Below are experts of layer 6 (counted from 0) of a mixture-of-experts language model. Rows are named router (the router's row for the expert) and show model dimensions 128-255. Each number is 128 + 24 x the weight over its row's rms, rounded and kept within 0 to 255. Numbers have three digits each.
After each expert's rows: "gets" lists some tokens that make up at least twice as much of what it gets as of all text. This comes from a sample of Wikipedia text that the model never trained on. Tokens count by the router's weight.

# expert 27
router:152162118150101139144100117146105143138136129123130097154077090143105109093122075141171114123156110153143102166157105118113142155132164159130130124128110147123111096150140164130153123146112131087145096113095099141133118084161126131172102148132145077128141176111137091153148070142163086156086089110166098098147147186151145136129123157088133165103176136133103133131113119142139147086124
gets: " was", " ", " B", " T", " a", " b"

# expert 6
router:130172136150121154142112111138105146131124122114119099108068134136124129089102089166167123105120099162115128179166143099113148127144164156110115116110112147153070090151158175129146155169118112103150093144119102119140097112125147143181116159149147102125151185104178085157147102149182107156117113097165121118140135148153169132151143129092131144141148136139102159141103120146129177091144
gets: " (", " G", " P", " W", " C", " Ch"

# expert 11
router:150155106162124140145110092153085129149145134120130120160090079139094106098116080156179137125143121163141087169160137140086149134137146154129142109110116141121106106139132180143139128163093135074139106115100109129135121087146151147163126141152155108118150151119165115155151098119155115144084081094156103101135130171150129152133127159087143146114169155154103154172124116115126155102119
gets: ".", ",", " in", "200", " on", "201"

# expert 20
router:124170131177092164178126114124104140144146125101093104135107117142136127124095078127132108112135084144136133170139146080122143171146138154131125104157115155139103100143137129133123139132131122082128118117130101140129091104135095117157111169113153111147148133077117102147135110157156120140111124125122107125138117149137147138119141133124154136087179119166118142146095147135115140104150
gets: " known", "\n\n", " is", " as", ".\n\n", " used"

# expert 3
router:138131144136130151159113104130097144167112124139113082143081108133132120099105079137162080111123127140157082113137158085126184139182170153115106097135087166161109117123155140143108133153116099093172109121147086128134115100154139146131068140153126102090137133120147096185131102181155121154120100104136104093131120115133142166153108162093111135133181168113126145105107127153136153145107
gets: "2", "6", "4", "5", " which", "3"

# expert 47
router:132162116155096135151106104148120137141134137117116115154080099137102096114095084135176108121157109183150105156155093110113158135138159140131126115130122166118112100144156177122143132164097122089144095129114100144118120101150145156153120140124156094128158187117144124139154075136158095162094095111157109111152142154152139146139114144102153144133156136137100139133096120142141153094119
gets: " a", " B", " R", "202", " M", " |\n"

# expert 40
router:127138132125080154135124123164100148178133160086076087116109104152100106080116152174169133138106115160113089108096170114157145127133114140148126129114102168155102126127120122150112161192078149111160093095141130166129092131166170111151126141153149076165122136135150106143137151175104123132134112096161088095124114135139149149148077147131133147099125152157158178120142138125128161093161
gets: "ot", "et", "it", "ut", "er", "ip"

# expert 5
router:118133122109141122147085088109118129153169117125104087127131142161140117134116086174126088142131090122132094150125130149087143144119145153090151100136114166159099103120184139124097157124103136110124109079117109141144109120158160094148103143131144084141156114134129104152166142146155092151110135103146090145131153151133158179161094166119143145120158163170115148128125155180117149115168
gets: "th", "ch", "l", " first", "st", "all"

# expert 10
router:124159133138121122146116134155088137155142134117099110127091125171123090109127103183152109128163094192149095163158159116134154144128153145122125118142121166115074125137131160112141147172092133107125109101118140135123101130139143141152100144123149108146128167105129119140139095160138113146125076108178123110142129136157144146116109148101162141134120165143127156136082128160140150098133
gets: " New", " the", " A", " new", "F", " an"

# expert 39
router:150174118151098157147109102152092135128130133119105104161082094146114113086113076153179111117149110157141126173151119113111165126124158137130115125127120166137109093136126164123124134155128120095142105115112104142140098107134136162165120143147129070130156182116134112148146084143166109160099093104149107108138155159163153134137127144079149152118154138119121141149094115128140150094125
gets: " ", " \"", " J", " D", " In", " a"

# expert 33
router:156145129126135125139080121154125132131171125129103103102093139146126133106133072134154119123141085148176077148141124122131128125148159191130118116167084153161094131163146157123106113149106083115142127098140071162166093126130129102141117153133150119133166137107140096160127140152127108173138137088148117135174158135136122169127119108102140115127130162181105160119105133149129143118141
gets: "3", "1", "8", "2", "9", "0"

# expert 45
router:156157123144105139171104112155108128142112111103111119150100094148113122108116089144152092116148114165131113148151123120096150143130149151129129104107126165138103092148134155124150122161118124103154079076092108141138104103152148146159105148135137078128142173140150105139156084130158116157093097101160101101152159167146149140133118150106160167112148160152104154159115125146119168096117
gets: " km", " in", " m", " north", " re", " mi"

# expert 13
router:135155113152097136165115126149104139148137125114109100136078101153110115091118090150182109110140103150142104159170125115107161157139160151121130110109142177115087082127127168142140124173120108114144106114073108125122116093175144156144102132137141088117142168120164107143154084127135117144087109098165109108149151169169163154124122155082137151100162141128100159150124132128132174124139
gets: " (", "\n", " ", " M", " P", " T"

# expert 17
router:150168109175118148143107097166099127141147128121116101145070094143109122101122078152144125127152112164135126166174127133115162141114155136124136111128109162125099088133128181125126128150120127084139086117090094140132097114148155154163121131149160107137166170116144113161151089152154104165083107088154110101144150166151136149127128142084149145113162142137104165161100123121132162103121
gets: " ", "0", "200", " N", " h", " p"

# expert 26
router:142133115151119152130119115138091161150138105132109119115135100128111134095097103136145149099094109142146119178150138113111154176153132177094162086138115129136127096118158142138132125121126117091184113116110100151125090151149148140173100173151158133103161142126137115163136145119154144119110089091173107105172112133103132152174149154110165150094130166140094176137106125130105149097132
gets: "ed", "ing", "ated", " of", "red", "ted"

# expert 16
router:135156089149135128142088095132103145151136120104084075164095098129127129131098103124135138139103143141172099157151116108092144143176117121124137081104118144153126089135159144149088144162142131105173124117082129113165099092153115141169107150149167109118187125135149088150171079140159098181113091079175078101147134160161142138148140138096186170123134161129135189147081130156120145121098
gets: "ers", "en", "s", "an", "a", "er"

# expert 22
router:159124106163117124153094097124127110142152124137131115111099128121095119094105114170184092106108102165131104135166132102131142179115171131128128085120090129117103105168127173131136132180096110094171096111109123123144114131151158157144123128183144078124147135107153102193137096136189139159101093125148112125149110123129150143131132124099145139116156156137107179128119112136131162111116
gets: ".", "|", ".\n\n", "\n", ",", ".\n"

# expert 18
router:121146136138097138143116103126126131118159133098081110108095138119101104112109078182156114134129093153127125157135122113118133133149146185118090103153086168153087120109150153130118133136113140093163084123130105135116096130139138100143122181180155109123156172109135112138105143145160133150098109129162113071124121135144177151160098157110171162108148139133147144120146140136120149118117
gets: "-", "i", "===", "–", "==", ":"

# expert 0
router:145155107147110132140099105143097129142157125121118100157064093146091094117118094136176118127155122165140120166149124113104163142139158159126122116129132160146099087159133181108113137160098124098142087136116096136125109098142143146158122138133143091125139180105146117152149091131142110158087112110152104098148147160142150149126124162081137142121155136141097148163123135140132161089125
gets: " ", "201", " |\n", " was", " J", " F"

# expert 29
router:156181114171095148166102116154103123122140138113119115135069104153122121104118096135172099114153104165155130175159123094110148153130156148128140126114124166144088073146144166124133144169102112097125097108083099138136105093154141135176098141127156096126154186129139094163150082141152102149085098103165118098145152150135147138114123148083145148128162149136114141145102120131118173101119
gets: " ", " S", " R", " L", " W", " V"

# expert 43
router:143162096167149116131110120161128137167152102104120105151099097156135090081097134141152108112163071140138135144152123111117147148171159172130129130130105159162098077119122139136103163134119094070150117106114115110138109082120144160143133149117136105137154151144159111155180126115144092160138091088139103122143145122118164180147106165100169140116173147114118148132113134141117187103126
gets: " and", ",", " or", " but", " &", "/"

# expert 1
router:109158109125122137126133151136104134142154126113136133125155116141089116126076127172138116109107091123115102167164135129102124175119128175131138084114100149140129110100145155125141136170079124121150115140126099147124096129127143166160104174188140141146126125104176092145134149125132124145123106081140121134127126137145158139133094157115166102120172152153137151088095136169130113118164
gets: "al", "y", "us", "le", "é", "el"

# expert 14
router:134172124162077120151123122151107152110141121088118115134088106152120119100104103144143105122093120140152086151141114117124173123131144148130116112136108147136094095126120144156135135148127112119124110112126111117133143092167139126141109144166172109167146129126162075138180097158159097131102099082154103089148124163143162148100124167083141156099158156143128162134102122128132134110105
gets: " State", " of", "ar", " state", " at", "an"

# expert 30
router:147171107143111127157103103143104120161137158125119117146108102147119112092100089148183121126144100140155118174160113108127160140126164152142127130134135159130087110141122165131141148166108124106153094141097103118129102083135160152175113171120158082131148166115153101137153091133147096139093112117144099090147149159135119136140123130085137153119154131132122139132126113120112173115130
gets: " with", " for", " to", " by", " A", " a"

# expert 7
router:152158140158107106168129109154127129125166148110101108143093115157115093089136084153146122114099130159128112168142122095124156142136158150141123102136098127154114115120154152100127141120124119092163111116104126141152105082136151152142108152131170082138163175134142110150163102151143070147094087115146110098135150129115173157133103148130154147102131132149109164126108141137116132122114
gets: " |", ";", "at", ":", ",", " at"

# expert 9
router:138179129161106144159101111157101110146128129110113117143085108158115118111125082148176105139160112157140108163171116109111142143147155154142115110119135146139096077155140172116134130173104124099142091118083096136142107107156137162159097134145133105122144171108153095160153074147149101157099111108139096105155150154141148130134126166087155149120161158127106158147114125154127181089111
gets: " a", " M", " ", " P", " H", " T"

# expert 32
router:143163110144102150171100107156109130142148127121106113133068113167111119097119088138169115106154114163172121157139118133128163127118169142108134129129129145126093075149136165116146138167100124092124111126081099131145105087146142151163120145136142083118156157104131119156162063143158098151089109099159113115150152158166140132124127146091135146118173148137105157165089132141124170102120
gets: " ", "\n", ",", " \"", " L", " D"

# expert 23
router:157173116171113135143097105177105149143138128117122112148085099133119116115106082139167128133163107166138118145155127094106145143147158144127143104130115176133098094149134167121136141155113126102146102118094113136121101114153135141162092134143138108139170172107152115147153067149153097149084110116155113114161146169137154130137127167087152154107170155143097135151111131121130180097121
gets: " ", " C", " K", " S", " N", " was"

# expert 12
router:117157111120127148122101142114101135156122131105094097137115120126121116137123133149139138097102119167149058131141147132135177115138115152126114116112098121167106106122137134148153127184128106117159076165143123125120100126133124137139091152183162139103134119106129066154168105167147103115131132098161130128152126137128160136163142156120159125065134138120140139112109147151115133161089
gets: "is", "in", "ol", "il", "or", "ul"

# expert 44
router:164123162138135114151130121124106117129160113114094090126126114149126123100111110140139081101117131155132113161165117114123117142133150149147125108160077119140093112156155153155130148142118121086129094134093113158121091088177114121166116132132147062167165175142135115156151087139149119149069091122131092126151146162125133162151098165111153131113158126129133178157091126155104160079146
gets: " the", "'s", " The", " his", "The", " her"

# expert 36
router:139173121152123120129130107145102133168137150127103116138105089143123110119111072144186096143156096139146111165148127112106155155147158145119138109152139153113094094145131162148151164173138102100134097137105088141122105098146126153172092142118140101152164139115164112143170091154153114140091085095141108095162147141142134150137131145097131154109158121137128151140125123118140162107106
gets: " with", " to", " by", " ", " from", " for"

# expert 35
router:169110111151107137159091109158090110171163149128125131143067094123100087124111142174138132104149107158145117136128161128112177137176145164103100125114086171162086117138141136135106137118143102122156091111136140142121104135141116116140116167176166107113142158108130111157156127128202129145097103110132081116134135132127161156159139124087147159096139151134087154145130105108131159121112
gets: ".", ".\n\n", ".\n", ").", "ang", ","

# expert 24
router:132143141166104149176103095141091139140161127126113124133096117146126099123112093141174128131126094120143089179137130111108139149146158179122111106114103161142084110138145180121108148158123114099144087107108105135124121126158127132148086153132145086135139176119153101161148103161172112151082112111151116108153147157144167138131147134080156157124150130126111127155137120149123166103148
gets: "201", "202", "200", "199", "198", "197"

# expert 19
router:133169099139124129143120116132121135141149127144114119135073096141111113094126145152144109106147116190145119174117136101124136159124165152141131106118095173157086116144123164115139146151100123090157097142114098136130100104118118101151091145144146113127140179081133095179153111142140108138095104105132100109140135141129137172147114115073123160121187138158129151140092127144131161130150
gets: " of", " in", " pro", " to", " for", " Pro"

# expert 31
router:152155098155138182142103093188122150143138091117128115127126133147081113096099124127149095118160086155166115136107154090122178178155169140112128134157126170162089107133169152128091124170120107092168073139136082117132138117158130145145096152158133063110140144126145111138137108154147113145109132099125128087145133162121152164131088152081148118133147162143145130118129140134110157107146
gets: " that", " which", " who", " |", " when", " where"

# expert 25
router:142124112138132168146109140107097127177155114119113093124137107125131105156116131138126130140126089124173099150157119127121141121165132126112107084136117136164076120122184126150093139168120105107162122117114139129157097093137096109128080153139143119109181118136155102163127089133142108155124129100149097078155142136104143144122112148078173158089139167172129163126081139157114133105133
gets: "a", "i", "us", "o", "ia", "is"

# expert 46
router:165121113150114145144085131141117121163152109146100109107115139132135119129093127130145118148120095137143088126131123135114126140136151157136149122119092180158063119139137145129093159154137117101139112140117091188139130077152130108135136168135153098087194157119144104136125109095136132170113133088143099107132099148111133161130133174090182160093167125163148130094096128141119161125150
gets: " in", "e", "es", " to", "o", "le"

# expert 38
router:140124126120101158127129102143105158129116156168129114114113152134128145083112134168159107120108115142127108158126145131112166131167137135117165082130097141127136127124146132165136163151090074098129129083146097153128094122176186110177105125142146103143109132117133108147164118164153116129107111088176109144141140141168192141168117155099134097123146155132108156140120144115127151112156
gets: "end", "ent", "id", "and", "und", "ant"

# expert 34
router:130180127142128123148115118142102135147150139116118097112090106168081121097113097120158115115145117146178099142148152103105177163126153136121142102146135153143091104144136143118116122139127139118124123120108098139137097121172114124149093154136181085082141160129177109143141077138142147133091132110164082097135133137143127135145132157087160159135155134155133177153121128146126135108130
gets: "ing", "ation", " |\n", "s", "ations", "ings"